{"num_hidden_layers": 20, "hidden_size": 256, "n_experts": 48, "experts_per_token": 2, "d_expert": 64, "d_shared_expert": 0, "hidden_act": "swiglu", "moe_layers": [1, 3, 5, 7, 9, 11, 13, 15, 17, 19], "router_score": "softmax", "normalize_top_k": true, "routed_scale": 1.0, "balance_loss": 0.000259, "balance_bias": true, "init_std_router": 0.0069, "lr_router": 0.000249, "vocab_size": 9366, "norm": "rmsnorm", "norm_eps": 1e-05, "tie_word_embeddings": false, "optimizer": "muon_variant", "learning_rate": 0.004, "beta1": 0.95, "batch_tokens": [16384, 32768], "max_seq_len": 1024, "train_tokens": 217800000, "max_steps": 9432, "dataset": "wikipedia_en"}
Below are experts of layer 9 (counted from 0) of a mixture-of-experts language model. Rows are named router (the router's row for the expert), gate (a neuron's input weights, with its number), up (a neuron's input weights, with its number) and show model dimensions 0-255. Each number is 500 + 25 x the weight over its row's rms, rounded and kept within 0 to 999. Numbers have three digits each.
Before each expert's rows: a language model's description of what the expert responds to. This comes from a sample of Wikipedia text that the model never trained on.

# expert 40
Standalone space tokens, mostly inside tables or after semicolons and pipes, right before numbers, dates or coordinates.
router:471527540508499520507491542479511528516472540467497469477531505500501503501550464486479485458499510500494491489520490475520491521492504476516462491489461486539524480541559470464455461520499485529451485494541483474480517506563479467471489519457548480505499500529481485497493526504494511498478512510509497457523480490475517540502517523473513471482480520450536516524434488466523535499489510502510509495517494515544533509517464513469485479521471522537521495470474518494493500530537554504494502484474532519492481476517471540479537472530503497504556497499512498475467476455498500531524532474478557500468511539510508503481508553470455494491461464521496512529499489479468503454506495480472516475469474528532500498518474488506536508444492518529516496481521500544471494506494460
gate1:447551487490499454526499528514495543464477509490483507460478459505493489483527486526507480525513448502508474467560507534509535517487510475483477488537545494487498498516536474541502508533492449511499514447516491499541519512471533500527497451516518497510506537482511503440521478461552512477449481503455505477479442491493468507500515469495520526489497535460519476472482482500516493486458540507515482485534540515517513472491524512549494545532498517480501502507512526510499517514521471501487493446477565548526493489530495520476477519482508512506459474471493456497519498499533492473490457503463493482535515511489453538484514524473541499525480504524512465528517523506493496484499493509498543509516478510528462501468468468491483479524533448503522495520500515469488507500518495
up1:518426532500520522452484452511524425541527475560496506525501524499495492483473502509478507477530573482526514508468493495533507491494483489514487530487488502542510514506460457479480466458502516520535535518506517522474484482502465472484492485533464497485513520538497483505453537496494474510535512538538519526510521490521556508508495559522492486530494461503500516531481523501489513500502438502497503499488452481490475508485490486437519470502493512531513513518513518516489509486503498476518506522545438449480508502465507479529521505503500455508522529491518543503486521493529509505497507522514490533459495474516506463489525456515468511479498461497516520468483487476525515520504504523513480494461493474481537465543511535507481495469499545490544477467491464510502471501465526

# expert 8
First token after headings, line breaks or table pipes, such as See in "See also", Year, ==, bullets, and table header cells.
router:522476475515474520480530474526504512473522493538481497530487466507430442484542510492447445535515535457456500493458474493530473462505457492508513510466486510507492481485483474488476505486467463481500468522470504485501507503484507478484541502526443499488536505472543525516488519492514476506499502510448514479516528498503465550481542490495532462476536518494466489479472486513499523529500504510494486511462479487523472496485531468466480477483537550521488536524551483495512495504515512509433508508548526528517475541495533524524491477488499495493517512488525493493477539508484487542494504496503472479503485500491552508490494519496443486502538485530475537466543470498510493542498508550454488490477502520502498497479516551517499531484460472527500529486551493479469493492488516
gate0:476525537503544507488480512504489465550505501523494529501490447486476501479532505503531516533511490529516523512462504500507449506475473457513512516500542522486473511533488540511479513483544473511541488542503470539517505537467479489503524511492507516478518521455483492496520533500560493474455482455524550457476484519471459454523462518459476514473495506497506472461461506476490510494474497475519484496490482464473547551475488517460537480526510481520473494508518494462501468480509549519498532519473501539532487522460518497489524499469475470484513443501537484495494507505488531489549503480501459521518482478499449527477506480501517518496515472503568497506514484552468501532465509464533496499536484475489510490541513494519521478490506519509500516509521449516524545500508497
up0:518503512530495503498516547439503484530543501520526512498490498456414523536534451540508531503562489453475511529510511460502452487515522492495495495485498491482523529501503474475503536490470522473482478472483472486507512501460482490515530479501508528464520509512517541560512513498524511522496473515507530487518506508482449529534457480492479514458483504533545475476455494410478491475473489499517492461505504481461534513474477492506539520529490478505499480515479488548490510495501530471518554494479471544502498546457494486499528486520492501487487471530511508503534460474467495531512493470502492477488490484489490507467539467535494524514519467526488505490520494508483525485465491491487531484471491488480497520507505511459503518523481500476555497520503464516526503479560500

# expert 7
Short mid-word pieces right after an initial capital letter in names and abbreviations, e.g. M-aus-oleum, D-ef-ensive, P-ct, G-ra-eme.
router:505504482524527472483518517496475527462484509523489524487531492478504544470512519473529461516511475522470479475516472522509497494468496449525515484481533498519501511514505471484536532514539498485493449518497475488529486450521506515554501518492497530478492485491505501524512491570522466523507473486461521532470508505461478477477465501496488499531523516513508507451503476522525519524513495513486557432529520520496455503513494504481480486502486486449509505516478503503487470498482564484521466510479516511510519506496486546496483492526516449480505464494486526475482512446500473504492462547498514487513547468559481516471461486536460518484511493506470484499493466534527475518494481552469485479532472506550514525477472550498499483506546508448483509544518507531481537537467488
gate0:529501493527511477491474577487461499520486491532511511537550515490534482481487460489478494522510523541472524480471507493519557520493527487485490509521526519510486503536513485513512506542502510504515472490458473467499450527500485462507501526471464501501496514487474498522506468515513530511493465486481507517492501495481500495496548516554497484484507485513471479550511552498492484525495465543450538492492512470508532508504496493482536488505476514480470522467496485511528507536500508491483528509474546517490519470473490539506513537515530468473470460465448551499493536433545485466494483507485502461488507515515528504477493545509530487520451518496496460484536489517511476523486525515545500570521465477535448490550498509502515433531466497496520517495481508505494503505515477
up0:468488493495496495508491473498493486542542472442473493497516478467504475538472504496460486479480505491488463496491499529472468479474522546528513515515461470527487471517489470504500548533541509488487480513516504474518476447480482520517499521487478514425507502504507473497525496487524476499496499504469483494495546480482493517495470482479510532548489445493477498500505470534495471519499499501476490506521516484520497484471480502475554504490502488503471471499558457535501468491466498491527466478423499492485523494499486488492490480462475504541504533513524502484529476526509481544529535515484490509472480478491533500414509512501482473460493508520506531477485498497500495482497535497459434500496497501485520474514553507494509463507447471452542473496549480552534484453483474

# expert 26
Adjective-forming endings and nationality words, such as -ical, -ian, -ing, -ism, American, British, German, political.
router:488487505485487524491477534517493474463532473514505512500484511496510499498490494507529530485441466478503496513507495474482482477460526498511477546508485484535528485479478536539453512519532493522502505489517540503452547532488454492464471492460539485541521518527464535498486531503501494467483524524488470496520526511478493507508480533502505503476487549433487458485495491476510474500481505520462488495541484523476453528503508456520472482464528538503491498483506468478488526475489470525505480529508522495517540547505500486505479533483525528554457483475487495471473513500501508485490514520506498547463492523463496516505483512511517482518476514484476489510508455469442499482524490490529493529470465455520500460530470485496550484555446496491515548454524503487534514477507568
gate1:542507471504479542470510501533500541500502502475488513478506488508564497533482516498483536495496546508518491517472524471510494510511476482478488522502526551480531529532511509530521509455500542473490527494506510525459457541502453546523493513510497474479481538546489523522467489523477516466491481544505516544536535514479487483516474517551510510521450499482501481470539553497526463541518484485526491463496502553508477452482511456525470506504524482481523459515476443479503499487508482505471474467469515512493500476512487460485508499514515498534510552531494530485511518498508476495466505501513517522467490528551501467469524532525500496499506468497530483539508483484482497552472499502522483548497478500522468524455478536487495529557470462497468507525465520481496511521516512
up1:469513493541529528511461497520493523461509516516490513501516484533467512486514478493514454522460461479500471484507504474497526487539485541470486460495466484527489457493544461488526507505476521501464511502474475498506482483503503547492456472464498551492522506505540491503511452465504493504496508541462495474534497455573500486476534474499486488466515496492501488514447490517499491528473536512475528536479465445476522495507509486510552503520458487460467498492538515508510493471510482483500525525535566490489474472534509483495510518472504492492486518489504482523518516549486535471548481528482493442527514518497512497532489449523488487460545528475466500504502483529467536460509467509513472500515458477443485489486527536527485495501507499509525504494507509506531504458545482

# expert 20
Prepositions and subordinators starting a phrase, especially for, plus in, with, after, while, since, including and opening quotation marks.
router:466489505502504497474511497478505522466514538508462505501488531511473515526501517514509495522524505523503500494515488487471524474508482486454549529466487564517488497518556490455541508509515488486537517484523516509544485463489516504439459546526492511464491470478506511551467516476482534504503519502455542490491492562502495499475518480499510516460478485507504504504432501537472494464520491513474469521485512433454543521477536465507474490555500485499508487530527515508520513506530493543521495513503550488501496524475522540509465497492471492525512513466483493488485519445497498516519502519512482510493511558500512496490507517485540503492449520466474521494483452474552524468529509471502515475538491485464500494495497441503460526516521539525525507525470471515487497485480550
gate0:482492516498522483470507518492495486487483517488495489526480480518495506527460502517489507464523471463458470463512498486508506437479492467506522552508510538490504501531506527463546475499543474491495501439486508448515474546508501509480466498508477497495510519496462491488506505525477531519496506499505517485499484525472518482504440436443467529495495447487522519540509501533474522489493560429518483493548485524488507503492505522482474475500452546495442524531493525485476518495557466524502502513555475498476496562509531474489498526480483517478482517515532488476454492457484498489498492516498455487520508499478503522476485516490483483530477490480469502473527471528551541524510516506502513479539476472475507531526519477491495555464524523501493488530497501518493462484493529
up0:509499498515512512512524508500487560487497502503489506511502541478499500508540502459506472475488536525541553484496474512484541515515509475480521502481499478501520482494492485496485508512524564486472515540513493525488515462495466489484491512491497476468475482505495495509496474485507485454476451524496523509458457501481475564602499496489523507482464527504505510491497508474528498510522467555471496511493432508500540479498497450533519490526555466461517488461521482504467481498465559512536524509455459518527518469487456495512498492506506464523476507508501539527553494527487526493494489487502495514536489508526490510552474485502533493507524475538491519526490508521510499471490475478498469473514501527528537552468500524524466490504506508499497477441496512503487545556534498

# expert 38
The preposition on and month names in date phrases, such as on July 11, 27 July–10 August, plus sentence-opening On, In and table pipes.
router:524467512514519509471520492519482474463523526547490523557493510527537515466497536504529486509506513470506490488513477438563485530498523491497556499473528497517482499502527508509569474489498544495542462487455492521562523477497509510487495496541512492487523528484503514512470499495505515528526506489480543469554491523555515494490548482512488488504483483499520496471492480474508506503522500459510545522473437469497486470493535497494549506458522477527505464493499499447526490488482512466492474510532466496513484527502518530509493494511445476472517465466487491500517561521530467490493482479511503514532488490498511527508491527498511470513453501459511454451492510535507493487466477529525478503484492479500502463523499510542483500544461467509515531494444465498525506483481491
gate0:514493489526511479490477482509510518518484513464490514471506500481505508506486528442505502512513484473510540497508494457454484486478495466465501513516477484502473526533466484496475527543471510587531503465485486523482493495446488470485546488482524485498462477468481525524501500529500506498494486525444508506516490492494507478509530529462491518505531496508548500523543496460509479499516472525518517501465488535476475511510456505495494540512499537522534487478481490544554500471505512497482518481541540505456488488474499491497481486516485502509512482478452502525454474503573443516480520469528514509458493466532573471468448459446496507496483471504452507462514485487472458501463536526506508524504534496494493544488467524480514495514509521497503509478475506540492525471484485
up0:453515498531492469518520517511496487507532529517514501475487515525539522481507476501501499532465472510530517495494537509426471501464506482464445529534514507514504507461508521499497479489486511542498490532484514492493492517440471530480520537486557466517499486516532480500508502520498519496523513530498470536519530479544530507478483455463487515509512551538499508520497495465546492504510532515499501499500442529517496493466443455529466509525487470484512496482492537487553515445522506469467479475506494496551494497487471520491549522541490512544514502481458496532529473551542488511475519463506495534505490451495526493484484513504530508488459494533508479487481474484518460512447535485498507551498536478500497501517516455513502505490482470502471488478485489517455521492522527

# expert 43
Word-initial prefix pieces like re, ex, dec, inv, ret after "to", "the" or "was", e.g. re-election, retiring, decide.
router:463493496472471457502480569472503514557491452551484478500492496477511473462499473504513469470465528490521525476479506508529466472461487486491541509515537505501513525542517480495478489505492563500467467481466510505534517443461493517531484440529489507510516476472507515501551503478487496483489495494463492474515490497513475504455493486501508486508504530528521511464470479474526508492506478506485501466484492487494498495491513471505512526469512475471510549506525559495531539504524544459524481484516503467517509467496488531531518491479498486511470491449462511470486481541477518520516495534457503509461472529529556502466476527527504478508540462517491524526516491571514512474516517506501448480480495516472461496546501483510522498472520475478532489477530511519458491509484487
gate1:482416502531517498513516479471480508479528480467484499468514449479495452523494524489464484545484484496503500512495483464558533486513503510509492461545508497472531513493527513531427522517516524425528484452513489479453470490505514542516562538459522483470496535468466457552470502491560507507515473551477538489526457499515496505508488495515495497483527485500520524492488473502518534536530512539527517532530499481487526509491505518537483492487531506495447496481541443478550488510520504474485504544528522501496486498525538499491492491499481511518464493477468526493482533479456508497479474492511532557528475469522502510534512507522534478509498507517479514499498500485510497483545522523502507524518505501494475483523501499467516494526488486510485525505488488539509512504494520
up1:492489510522509482505488489512498541470505508464489499502482502509588512495482512463477503506487490454492492499466537527498543477505533471493469504505468530444541504540506575506483524487534507479479491454517542541508509500478494511542512493541517532460526480520475491540479521513491484518440457498489514475503586464496496541484485500485493519490512498488466524533506477498529473512538498516515501489525479493491495507476480484512501529451489512500501493524511498506506523521521519504527507534540496534477530529502490475462457535524463490479462466484533521495509483495461479464474455477510506498482519526495468496542530483460514490495460538495485520449514494493545502491471489473489502496483479472476561469487474505490487481506505538526516551486504472493481473522515543

# expert 36
Single capital letters or short first pieces of capitalized words or names, like D in Dove, B in Group B, F. in initials.
router:474528513465463496521462484508513486517516461521515501482546549522531537530479481475548536477492533509528486502504521493540563473500539530502518497498519480497515524488471503477510483509447502541507502511479474493530524519537477432530496508492549518523502517492495499522547510470522528527482473529468457511492518502491545505482473520480538484502493535452499510533527498498500507508489517475451445484471525508479487471473498509488503508510462532481476505496498526505509502541531556468517467458434473519515496503518502507498499480518514470491528533523496538444495499532477532442481505511532464522457500531535508523480497485512476491445520520535508476501487504495489520493499512516473507495543512509498507496464528459477539520505522478513462479482515528506480532516532463
gate1:505500545502503532499514535528517479462468480489514520508480510493498548493445530479525499506475504513515475485511482497483515517491545476535489509498520563503506542504510502447484514490497487504485482525474537524522534541478463513477523513485544552512467489485494487513510512550499484489520487518531449526521482562506558473542439525455459521524540502506475525503495505501492474480539512508509497501527471500427505513525520524470505538491505535504474491479547509505525529498545498481518510522507494447491528497497495472484480529480502538521495481530495506517460513549500503498486520504527509452504524462489458491533525537456469467509515511460506494467526475507463508465526487510514451516481504467494483499491529505478529538493483514490488468510480536520510552514512534
up1:489510521482488477528481508490499520492452491486495517471518514474515540478483542484524506516492467501475481465496506487480487523502537506502490493524518546527526520449538466451520521468482490465484491527473479517486506496440466518509465530492535487467481481498540500517500515518521525488500501488525489537523490553455545480495498505455501499467516492462469546490471531482516498531525511509522509521530495487483468524511538510494529546512503503500483491487526520502511506500544512514520528490546448437496504468496501479476511500461520493459500485519501517471481514545470471499466515516523477447502521482494442467525509522515537538492507484489503503498548463536449509505530461498431480535437500486518508494455517500525529514522501462478471486553503543519518498490510512

# expert 3
Hyphens, en dashes, slashes and table pipes, inside compounds and year ranges or as list bullets, e.g. thousand-year, 2007–2010.
router:522497474499472532479550467551518518467465508475462521489485528461490479471486533473463515522476530487516485472542478527500478541503506494500530465518507488534506486564518452534540474509456442512507470519500509457516496510532517508486496473517508448534484496495500480516488528496489498482511504446536500526497530474486484494501471484504496513489513515507503469540453486510481509522485472531540553505490519520501513469475479517449479544502461480531531499462545485513511517493494515456489549502452518521517456513539463518527494479496472531502529496507519477482486526510489484514489544534517478459496495527498482507507483474490487517527513508493525499529546531470476505504486513463489453490514507515441478515493524524477514512540488512504513493500453501477450446515481536
gate0:493498520475514442464495508477513494456508499482488493513499475466514456475527513496517491484500486498528519495540540459474525524512525516522514481474513508484480475514464473562505499522514500496464543491541502462524496534477498477548511524508529521525507469465493481525531483512467489500506500520507492500531487484487533465497458539463497533466572513522497521486503523433510502486491490533509481409520483496487492508497504475477538491490475464530553482520493577483469514507470497514477510561476533499504494542508481545521545525493521501521513519547509502511500494483513488478451470489492500494502453503530526490519518480525529496473553511484508516512490471517463458478492502501486478474546521457514453482487549492498491497489488501505480519504499549492502521481509519
up0:526458520512494534511501501478486489531518535497466463532482489513485473492496494527449492483481493519521497512553520473493504527511525563509481514462518528509523475525446439478478499507503470487511513555503484461487516552504508464480482532495508496486495475475497542525492490520545510515500508517493473529525478530472446487542526488514472491496502518490509497538493542515501488501510476531497468465491527498492517542531534476494549468509487485494504493484498511517503479527453498508505555550489504525471478528481518491506521483454438535517485463488518504541498525493498497554481527492479461501503489519496532495488490513528498503457515517482499497528464537452492457505529523544517519538498537471478473501495543429535508500480452476522480480463503490497547500493490466

# expert 29
Possessive or plural s in song titles and names, pronoun determiners like its, our, their, and bytes of non-Latin characters.
router:501542505497518442496514503505505449454500519514529514474532521500486490485495546533517497515521499517467566465499504530477561527498508485489531524499500480498468510493461472451493460463464475516517514479513477509553469493507494490511522500505544519480484501510488459509472496493523464487518513509478524552460536499487537559470503493476533498470471471472514482488531475494500519462517501472522502481473532488498494451514461494544489511504460528558478500555478496513511475512529468526478545476492507490510475527497491502510483519488528509481497499507507494514505478507546500493510517518457484507546568495486507500546520482475458554487474527515474491475473542541473486501498512501505491476483483455474462500475466530506478495534529500492535457481522489472518514505457513
gate1:536541501459496475508562501508543506515496476490519519475462481478503526478446474477537514476515567481517479513498491484511499513481520488488521502480514483490483474469523472547508485485503500516449530488466508512515519476528525495464525456442538497485494473466486474503500508489482443516511481472489524530554545476506516547500487500488488520511478492552463495490490506513480538500491471490494493518517507498552489463503497538503478480502531510505514521544456512517501507482496478535507500485464445461512476492500474520518498449451530516531524455556490458537467511503520542540499519535537458514497506493511497498474464473466470554507532486498485502498548491531499506510479464517510516501533509533518538545454502499461498482496504501482501466489518505506498483528488501
up1:468512475481528474482499473472511532435519488500485472464459456469480517522514506529523471498502519486501504495552489470495466450510517554515497502509464506487498507515466519527547520518498479481501502491512507521519495496473491486506505480482493511424494498510466490527518461488495439474505476525521466502524448485475511506469490452487482521473477485527490525522520521483497528502504473532500540513515524517493511482500466478507480542532521475473491503494475498516519494471549518495467549523474486469451463506514459462533501499466509534499486536452506518512495512518537549539486520511538478520482470452484445504496464521507479494479507491477511536498511477480506516481486481459474509563471499472515515493486477489470507525535436459485531505487517485443480478488490505

# expert 42
Middle pieces of Latin-derived English words after a prefix, such as cov-al-ent, reocc-up-ied, pre-lim-inarily, sim-pl-ified.
router:541510535487489481490512478494501483501497493471529494498494525488486522450531514441503475485493517489484504527526514499546510480458528530505479493494499540516511516553529522503545499517488525518456465497494482484450535510510515453474478475500529516510539534518494484519478534514489439531533455496542515478550490494481484461551495511527488574514531462512480507497503479452524471497489450547499487493496495462533515505543545528493524486516522507544506513488482498510529491503464545519516498483498474449471505471495499499506520514500477517512484436472500496479522461499500528480477469484528474539527464493524543471480515527503505519506526504469516473517483524494521487538511519495515493543472504547482450503494496433470508512499547485474511484499514501528505477500510522
gate0:510535538484519474490512519502537477486493539522487521541534535526505487483537508444441477498488534501479501508537472484476507478492529505536464480474500538483492473469510485509508540550488507477497470487518569461467485494457485512521496535506479506507527497530492526493504511506521507480479473504525502516486496540516483496497447515516509471487534512500480478453500513516459486537511465453499476511497468503469485509505472454460520488564512523538517482476534522492502482495501475453486538445469510459486524510510443529469485502521482524496500475489494497521538470501515506470516495482503528501485516517503507505510502477454499482508508516461519525481493503474503465491514464486540477494479570576506498482550512515504545478511479483506457510472515532553500489505522523
up0:533503501498520490511530528470507496489510500509529536486527535550447509472553459506487508492482537506493507519510541468504494494511488518544479462503499493488483501489552513492511524499533522497499502483467496459493485561512493497528510513461486494509522464525481482538501489484527515491513522456527484489514520540523496507502473506553484514505506456524467509479514522486474507500514544483529498476481500488457488477467520471527520481507481499534500513516469544522494493442542483467469537499536449508484465463459474459466554480502485491503495444467519504529504505492497504473518480466497516521516497465534523501484527496467482523504470536500533497535482497498529464508501525483561531501505485517493439503532509453475533498503546503518493495493471562500448503455535539

# expert 31
Capital letters and letter pairs inside acronyms and codes, e.g. AK-47, RAF, VCU, ICAO, JCM.
router:511492485474531425490516494513487511495470536480523550512502483482507500478517513455538512493504517556504541484506543494448533508548515483531489472527477498502475485479482515483455541479531496490488526501536514513524522520466499492528520506499493517475502490482468495492475480497461491515499526523519495472484512489504496500511519538486515499490512510525513440458520506465455529516526472494489503495455538503497493530461501514477504515515521522508506485515490518534480494494476483449507446508509523462465533521493519536492483496501501488486504502539502476546538478503483513455517495458470570488513498525509441487501485471514470500510461514514503514536490455473478519543469503485507549522525513523512520474461522534522472489462529531512448524564509577502485500507527508
gate1:459500521532513468466474517530498501483547525510475512489482443475509459465531511435469484504501506537483543467516493483497507519527502457471501481567521538524497507492470496464468498470521533479516480496507524536496521531496562512525517474554495493507518515509508479509471515480511530522514472512514490522498541533539471504512479523473562505457550505522475505464489475514500506482512489476509481533506493468493508508512496504469514557526519532498502494523480533488498517470482512502511493479529464526508510517515538459522515522475565518533494530482475455505486521489487461529496536467490536535521469485547493498497506522510504456521499509561507499516537523509508522498493474491481442483506465521487550472485502503495467474508492500504486491482532516507454545530514476
up1:490488529467500547461453503498497479520503518505489466475488497504448481484495513459512513487463480506500519489518570513479497467468516515496475499508488499477520500516522525476527509472502505455478490528522501518499447454490492524486478495547535478521529499472509479493484492445478539508486519491498501505512529500509538520467490472494562523504488478516494489461489508486508502481512495481529523532508462479517472528507542560519447501488505505514430483506532513515478440533458510501468495534504481510471445485461529483485473533498549492546479523501493476489531499517510482491489454517501512562479495512474540452544495481485484479524444502471478491517486471496492506480511477497528486502501506474448520531502521546485488482487472523484512547479470494437502505493490479

# expert 32
Conjunction and, or, et, and verbs was, is, were, has, be following a subject, plus subject pronouns he, she.
router:483487477516460524474527533507515469548521545471473477467499498422515503509514513504520486534538529516524485541512470495513510477514509485513484488529473506496506475495506517502535468533523535513476475524512516488520476513485502507531538510505523465459455478507557497504504477480503503468493554541491450458484520489536510485493461442540498501527535460493482450480536525471475496509488487523506534490487490492528552457501465492516456502518510502512508540488546491533500500531508494458505514482540537504489484488455519451503529505549501479471463487535512462527506531519497524511520485541488498476528507500460484514450526487468528496495524461518508492522501475518508542479497528502494516477481491490468492512491473486481461529538474443515490523464516500475520493476523490
gate5:503531486512471462517450501513522503485483478490518456500528525546543481497488474491563501482496543489453535514485505495494500549485471482518571529514532576441520518487525517522509468540503507490513501481480508535505515496504468476486508517504539552504528486507514485482490489499487490506491514531499483495526531483522506522504474497479497514530467521461510488483524494461547519473494511507518503515514532527489484495528535504501495507468502494482518473525489507501486488453540478472470513432498494481507483532519463519542541515456554495496492461512522502464506522508498489539499502504506517486492463528477510463521517487533535505501478498539512519493546504477498517469490485546516480471482543467451427499544516490473504509540536494495477523495467480487536493470458486
up5:519491502521468478518527487498512518517506493514420485517483504567475498516493477489512562528528527499483509486466482510476544519538504489500507495487516487503541493545539528504531456500495532532511470430518486514521537472500512496564495479536538463471552508472473469500521517478511478494475481492501486474511529488508509508488513492529506530490521487490480520479488504539506434482497491512482491523511485507490526517519486500445447523506505514516510527526525513503489495529528559465525452481516507456513486505487466532514457513525497458509506482510488513476500512500493499496547464563458462458508494508510508529482488500502515526453493524497454532440501531483514499488481521512499512477487497478520481516492517476512485516506518551506545529502491491508504480519500580

# expert 45
Wiki heading markers == and ===, and the first capital letter of a line or heading, as in P(olitical), H(ill), M(IT).
router:512496472507494501484551501480477502512541522500500479479499450435456521443514475512444517537471500486456494465488495514523500544498512492535487492462485519526462535453504487464486525521504495493537515528481499507540488515502507547527524483455476477503525489474520537518483471487537524486478519471493503473532495484455471522493481480466498483509481486477498474523542487490521476478515487544504494503476561520475510497481518532488546481513485480528476503503524536486495505482516487473506519505524507489517522494561527469508464459537506515473474523477462510488481482456478477498521518527514492496496477449565470516443495472492535522527460504515447522448503529457530511470513533492470501500513534471488495476499522479509534514461484481472492525501495476520521503499526517
gate0:522514513494506483468512514516488463471544519538512469503476471498463505470530489483490474512466508509479511499517482500480494485477480482479514482454459524516477497467515500458469515570460510502485500495495502500524531513504472524459522507471477516537502492508494473508480471474539491474548514498507505476514486477487487473509520521461501506507474525462474506539494485471513557483533573519532520486484504488521502495473458498453497524524528508501458472478468483544472506486462470472495546479547518483472489521531545501518504540470500498497518499452503494529474489548520517537459499462512483519522515529516535479479514503526476485483500467503492514548520500516488463522508505510497457536507495525448548521547513539504523497490492503471497475530537431524511544486478544
up0:521469460518502525454473501504496501540478494483535485519521514510499513504480512464536518499526478473491517515498523482521519500448511522488548501509526444489477417507505522530523473433533492554460513521540498493491488544481495478507529481540528519517473513553442488465483515517503487478485520492549468495518489498512552538484510499514480522558487477532470519497485495481508506511477501501537486506481464501476474513470514525511462492490489498484546504507493502496528458490532552501497471515486452511490520498473478532544537496487510482518499499492491475510509494490485473479533481478467483474507529498454481517479525468469482496474496542512500500457527530482539448502491449498514526466455525507500445485481476510485464489460511524481483515535516511507519472522471485

# expert 33
Past-tense and participle endings and verbs such as ed, ated, used, known, released, often after was/were and before by.
router:510499530507509533488502484494478492484543471492488492535456513531470527498508505487507487483514509480470524521526515479485542469541436544477509468557529508510489484477500513505492449511468520521457520454501506541500525535480466484536461474514517462476493501488469502502506513472553504508505528468542525456515446492524511516533469490438504521524494510463519497499487549520498483468491487478478533488514513490472485530482496477547509496496532450484523449522478490471511493505484454470473503539526530516554540457532510484509475521506504540516507494483503506527476486501488489542492513521522489508504512515496467514493507573497475496497510519488529502484518538528531542453484451454486508468509506517503502502545510467500531528484484462527474462483520477521501481473512492
gate1:513491524502497536516548489549506507499478504552503468490493465540482527469477539476533497520472535537474480494492522480492512497493499517508497512510514562482459479484495493502476518497518505516470552517548528541508463519538467481463467522510508520520532490482482535498535479513456541511520525530485510513530496481468461552537494522486503535478500506513512481500483525515514484485512522542523495539478490516540480489498519485507499482490491487512528497441524545509522493474528510499467484487449460503536531499494508455515572512491488447473511479481494504520522488479545484488477504560514519492511468500450524497505525514507498517530522495498515512517526498491517493515525507522516552574455466512491449489510538501471474486476480490495507500497460513487445512517530538
up1:489507498506503498539466571488456526539528476489520483550511503509529488500516502488488445505503538523530526505436525466525502484488472498496504521514480494545505499472549491530489514510541536501523508526481460450486470477518493456545543517509482469497489503526513490462493545505505516456516477485488510534486478528467502481552502485496488487491507543516519508493461526477444514502518498535495479482520520492548523487473529529506570510513520505562475514501485554519492524478463480509513510482494489503497520498498522495524541557467541540467514521536502532496492517509515496481510539495495545487514509502517486487492518485507474470495485493513557481454515484493519478505519561502483494483506528530517511484487466496516482522523472463506477518493497499503426532483482496

# expert 22
Middle or late pieces of long words, especially Latin taxon names and foreign terms, such as -aceae, -opter, -op-ia, -ant-le.
router:530488514509467533523505486480495546479503517488455499500532497525488457494514477532538524454517504477518501522469527528467536507500518512450463487523484543478487551539512487488517509483510533494506495491572475484444495516482490513535508524486476523486498564480482542501522508595486528487515502501481519487517529498519496491488482498551450535523510515494507542524510511515485454497473501504483493533525463552546494517489508499481460482532480506500482493464481481476461532434514529474514484514478482493468522517490511475502550502486527510530515499545497540487513506510532491501493522536509508528492506511493477511487454547535535486485535527478533480514514498477486515507485459519539517513504470511500495500524523540497489459509487482508466508533500537519540508527514474
gate0:488487487524445489528531526528480516527488513534467532497470517476502514465499490542511504503499536501520552502474525515482537526518501488454520443509490508483498496477459455502513498442521522478546506528541458495542509486521494523482545527514546497465529523493463491509530536504495535504502495465474523549509549507497483508493509482479489534521496505483467506543464531506473459518536483513492485496474463501575528498479480499469492523498511477475464510492542502521496500489484511477502476479485476536510475504523490515518543519496507508485520525527476525516493526508495465505490459464516492452553508540484478446472498525537480524451500520503483507536538523481480520508480510513482467516488478506507509489482520550517518517486535469483499557523462511483484542529534495
up0:516482484457537501461472509499511461483485503458527444504510489500505472547537482497488514523533493505482479504493467533518501475468534511514459504484488521474524506516542483456499505502524461543506528483513486475451496462484538490496470494484443511476507497517477494460487509518494493493514535496514498514468458511457508482481487531517503514492487452490518504451509480504520529483531498458486480475527515495432488478511494474464467478511509553525489482518476447456494443573472466527492524497485516444506492476490516519477493505467513493526486492499493507507526505465497524482514478521487504545483551494509487529519513495506478525513518479496527514543518477511534478438523489449519560515503538498524538489514469491520479488483524512497511437492537473501465493500503491

# expert 5
Common verb-like nouns and stems, whole or as word endings, often after to/the, as in contract, attack, return, r-ift, thr-ust.
router:484483471460543526494519514480483462506455464461510489483480474495520494491470518488517502482486526492532463434480539441530526510492467454531547564513472509536507459536485548497463457451511489475523520463518503516484507491481475507521507469505476463496498514514506472495507528547509478520530495534491494500534488523508463496530507477479507521507484464521512524506492529514519516518493528518519483468490526470516489499536486513485498484526483468491465533513475493452506520552497499506496485470550470537475483449500491463453500519456503500515508510494495460538516499467477524537505468512486513513472548490502519514462513558555524513493514489513527484514482470505492536508481534512535490532552491502526512505524526489535466474519511525501500483523473515472496490525510542
gate0:502506542469522468494471496486470474500485455476496519494512493500490523468504539483539520524519512526442481485500505502481492483506483515529567509476497460444486535561518449531505505510519477489443498470482509501514527468505539484493459492508519467521531504524523484499465468492571503491515476504522514500466520459496475507535463505495505525528505526501513491489469445502532504507535527512453537502496498511500512493551486476478471480463479497483483506514526490518505513493486531527502490483505493485510470470494505478479467513487522462474503521456471490473469513492463540523462464512468481515488549475505542507468504536461477480509550437499481477494500446500491507501469500522523503466558509482509495530467468537501475505476507530513508531501543505484502525518451528
up0:498517522511456485519496510519493495495513520508533500485537482506498522471506454514506537496449524492497516518487492506503522442454496562486515526452495474552514552492498507509461477535480521475480492469471497543524488486550517514464523499452455481506522480469507516521506504505494506442487453464521490485556526501487482507513503530525503470466469509466519472470469479527529513454476514492446532479467515510558531535496491508437502455485537466484501465550574544505481465492515492520522507476501514517536492492466541457487495529464487502498511504481496500513452470511488499557507498506521481528492507483523520487502524498474464519480473499515467530500507478511524492488494501511496477535496521528487523527500493510464463524496493489516520481488501478507488516535472499